Weights of a small mixture-of-experts language model, trained from scratch on English Wikipedia: a softmax router, a variant of Adam for the experts.
Below are experts of layer 5 (counted from 0) of a mixture-of-experts language model. Rows are named router (the router's row for the expert), down (a neuron's output weights, with its number) and show model dimensions 0-159. Each number is 128 + 32 x the weight over its row's rms, rounded and kept within 0 to 255. Numbers have three digits each.
Before each expert's rows: "comes before" lists some tokens at least twice as common just after its tokens as in all text. This comes from a sample of Wikipedia text that the model never trained on. Tokens count by the router's weight.

# expert 0
comes before: " of", ",", ":", " (", "\n", " and"
router:104143094089162165126076109175114168138083144068096070174087150105113121117173162157100082163083126196135124159143104110101146126117122093105107082105170134134123101134095128162138145088123078144124085105147126125100085169070132162053113078124147071094152109139171111133143144131108124116160126101088111152098090073157133175116114121082059109155084162071086163153162158149151146175111079159138136142159175104128139089171158151109097103143104131137088019139115159187120163096108101
down0:120101126137085130114113147122171078111091126149081165162163089124142134144126108116158170161165160116072170077161128107094208140088102125121133137252150084099163111128125152131114152120168132108090186148121116153165160107084099161140056130066127190113111128182192179142139141155177098105113114140127107092097109104156123172178049156149087203108150145159108138133127131176145125187109136165094103114116079090153153173098175139137122131098101149114135163113096113079123114136133119
down1:147105124129189166157089141126128188097123151175135155144120116167115143126140188129131119130182116052179181162092098154198143164156121185151107132056111124138111172105109115167108105149123222175120112148094151121135161169084143162123134220075083128169141097168125137194163113141148111105140128165116131128100123127116113162062113135093153126133205103125112086133124143096125107116126144153053161103158135068104158141113083132145204163115108162136141115136093144156119115187157153
down2:166149125154153147138109122109120126154041142169171120152094152120065175103102185121070081106146126088130131091104126079180112131127126123133151164167139161197112150132110090234129184098155140086136101124092145108195184117128130159172092147128118146180172179099130148194085125117121142112143122172115109139127133138145215152112130140185099116129107106101125075113120133128148111060125144156107133176141153163153136165081152134109090141108077085175150088138139080183094116178154131
down3:157162122111133152121101142112118140098114143126127202156095120148144162132147141105144131143125055118143078106170137165188091146108099165158160176200046099215100157151138167180100148129110069175121174080085190163105142083082124105138128159086086134138152132129148185159131113159119156178095102160080165141150191097118159136086041173159112115133149098136090080119119107099117084084119122128106133115146126117134154150102154154153117167115105140111126097133151060153179170162145165
down4:126119095155168149094197114081117101103137140117164133108116143132152130145120149113197140122151144151146152119155153191185144119143141192090144194133127135181160131146090085119160147101123126175196086104167163126145102089158153140098136159080093137114072107089115161137059155124163177137151130173110168122198177104165148135109165139165148187117154064115057121100111124139080167103119132087140196029138149102137156130116086074101135181132096107106127097177143112114098138105149145
down5:175161105153147145167084119124089129094102148172182142129133102168129121164110127090111125157173135094219127076196139163170101181094120149132131189134104132182122125111140168163115127121186125201111122118097159144191135118079126133093115171074125170180109097147105188182133060129124126110076121181118111155169159146124172131077087143188143150121169123133128121072116152102135080078128146109086118145148118098175140168120123138163093176081087137120145131095122115157183100162142179
down6:120131153128101155169128169159162104121052126144135156093176152128107091148144139146132086107090109156106143115067182092121146115070147106079178161143091112121060139152097099159055117144126156145079119105161113166130114205125126145165069108097116125165074104108112175169121133145167096154127157129119120031083087096174175123146156121115091065110145090143112113186064050132161113116103142141084139103110161115108121204125137157123169139135148106115149129160131056118115076114112119
down7:159150133110128108115124154091147155120113101119153152123108107129142149098157131093105160121146093134120141144126113098130127143140138171125160105165105163159110119171175143193059127092120086148131147108122168149181140083174117089149162148098150141147116110137123125124091066142136133137106115183040110104157106183168219089080099197122080122118143138146143113103099108105117112088155138164121147101125179170072192166000139108144076172121131136097138132125134047134108136121187171
down8:172111100113146110148205167133134150093110114104091123119149163105109100114112112138178198143209171089132166169112168152118116200119051143191161131144158159162131188128159102151132160152145137116115115155106086183174119146121150141085161149126132131140165116158096128126114073113176184112164122149159097098140101198131216084110149138161146133145163090152196093152105096073071126159131127112153106046089091126157143173153123116097129159110130161191117144101116085140121121136139132
down9:110129107159088053170137153172124133128089166191156149136172103151185155090121114119134138080136095178120167127052169099103076129114177164204146059145104105115102062149120113118156057124099166107131102141106140055109079071124098130147152119114118138139230123076147132135103090125106063169096131127112176116128077110165173114118111159089088130114094125127147110127109167096134152113142113150131119107118136131132149119068176174142088169085100081164134130130163122109141111110188143
down10:160177122083159114114110157164144144119071190120166133091157101155103146105161136119109150096143076091126208099099119133148135155105079151106135177142121160159128132142175139118149133175123183136141079135192123144139104085168128182163176168140080163153102153123155110158123099156121187149140091166112131112165112109160212099111099141158179136141126118141139098180127112086140157081181077185139137075133134121105165185127160114164070185045158135128146124183082088122127128172177124
down11:149106099102135143095140134132075158123116145155183195186090109146146149127174162119170131114131099076205101152174090157168120113136092161135153170173062159175121121128141174155150169132083116159105121135099166144110139158058153155100112137072068133131147072156131197171153142127130102104117067177120126171142136114130124110102080120129074212132108109159132074138173150096112068096093119119109138098160127072118134141095147108127130149140080156096090065136149110158196150115179128
down12:134107123120117150145100119062134153113079182086168199131138144132146116126118126103124121152154107124147167144137133148149115130144112183177152150153048159154187172143136153204077126127089133131113126101132163105174191114139165035118061119081116166169088156125114130178115155074138155146168114151045118135111098138138190142167067131130085157134113123109122075079053128110178108076106124122134106120155126138087155156123134135163120118080102093159155122093161095153143192156168097
down13:138143114117129102101132158130111139125061159158149133143104072171138152171087118099157134128213139093143143118083140142077127098119115182164120113191117153121141103109190118128089101112086123146136124110162157145141173066090106120109153169109178164081133134136118182137082127107160046135104100179051142103114127114176133142101098104143064189132132102115165096149124144083141155103157133113096119126136118135086153163027077170189082156118132143165190119094147044098131148112116124
down14:131132183110124152087099137140148118130128146117103117113145147123144144142121116137162119134113110104112177130121175174141165136122061177142120121125099076157059170168196155080158115116128165110135187110075065157125113112151131141169113182092172090124157134145097152136106170107166136152209166111159128136100138158082221080143146124120089091187127027126047136129114087134119121163091130151104156101117119159178117152150140061151160132109164155171155189144128089173134164111113084
down15:173128113111165172151091091097123199114115111102106122149117143097159121098082099125202165162145103157127127154122132202113160109135162142195101163206143132180167104148113145185132131106141061120160128118110189118093130112131066156090114166125121172134084148130139190129067094103169087140122162180050133088174125141132130145117110125178063187076128130066082130110135144114179122119114119129135133127117130109143105105155130087170137183165129124126106128122121051124177188118113085
down16:150114118099141122164107170110118135080145144119123161150114080105138163136154150085159116160141030153118152138135123163173103106131151159098122136120098136173074160139115167161127135096122142153150212045125149121109096110182178110183166142082132151163107083112129138138059104118159155136125151157062112126144161120130150132127062163223098134099124182127047099157150139074177087112124158127122110142130092171094069202074147096137093146139164115128115148107146128133097144105191143
down17:100215098099147120068150142169111144135101164111117170205086117125107119147168184115137120092149116096148170102133102176145105147171126149123155159097086094156190157103156163199119140138097185136114153126133124106119181164081132163108141133077124169176129149106119205166171182100114134097122089152069112162120165082179172147129119113160073189153120147160120121137137128147161099074165134153126135111160100174121110175059126159157100175137098164120120110146152126191186138151147108
down18:151151132141126125102147174160099172091152135136169183213111135108131134169148138126163113141129084104151102133161096144122125121172059189097148152188109130115163111102168187162166164125103166179114154131136187115122160121132145107067140182063128173155123066133178202143133109137114103116105103156046104133117111095108096162100090150206073160117119159120122107163116108061140127140126113149124108163127138057154120179056157139165080139117127134068134078106135129101119131120167128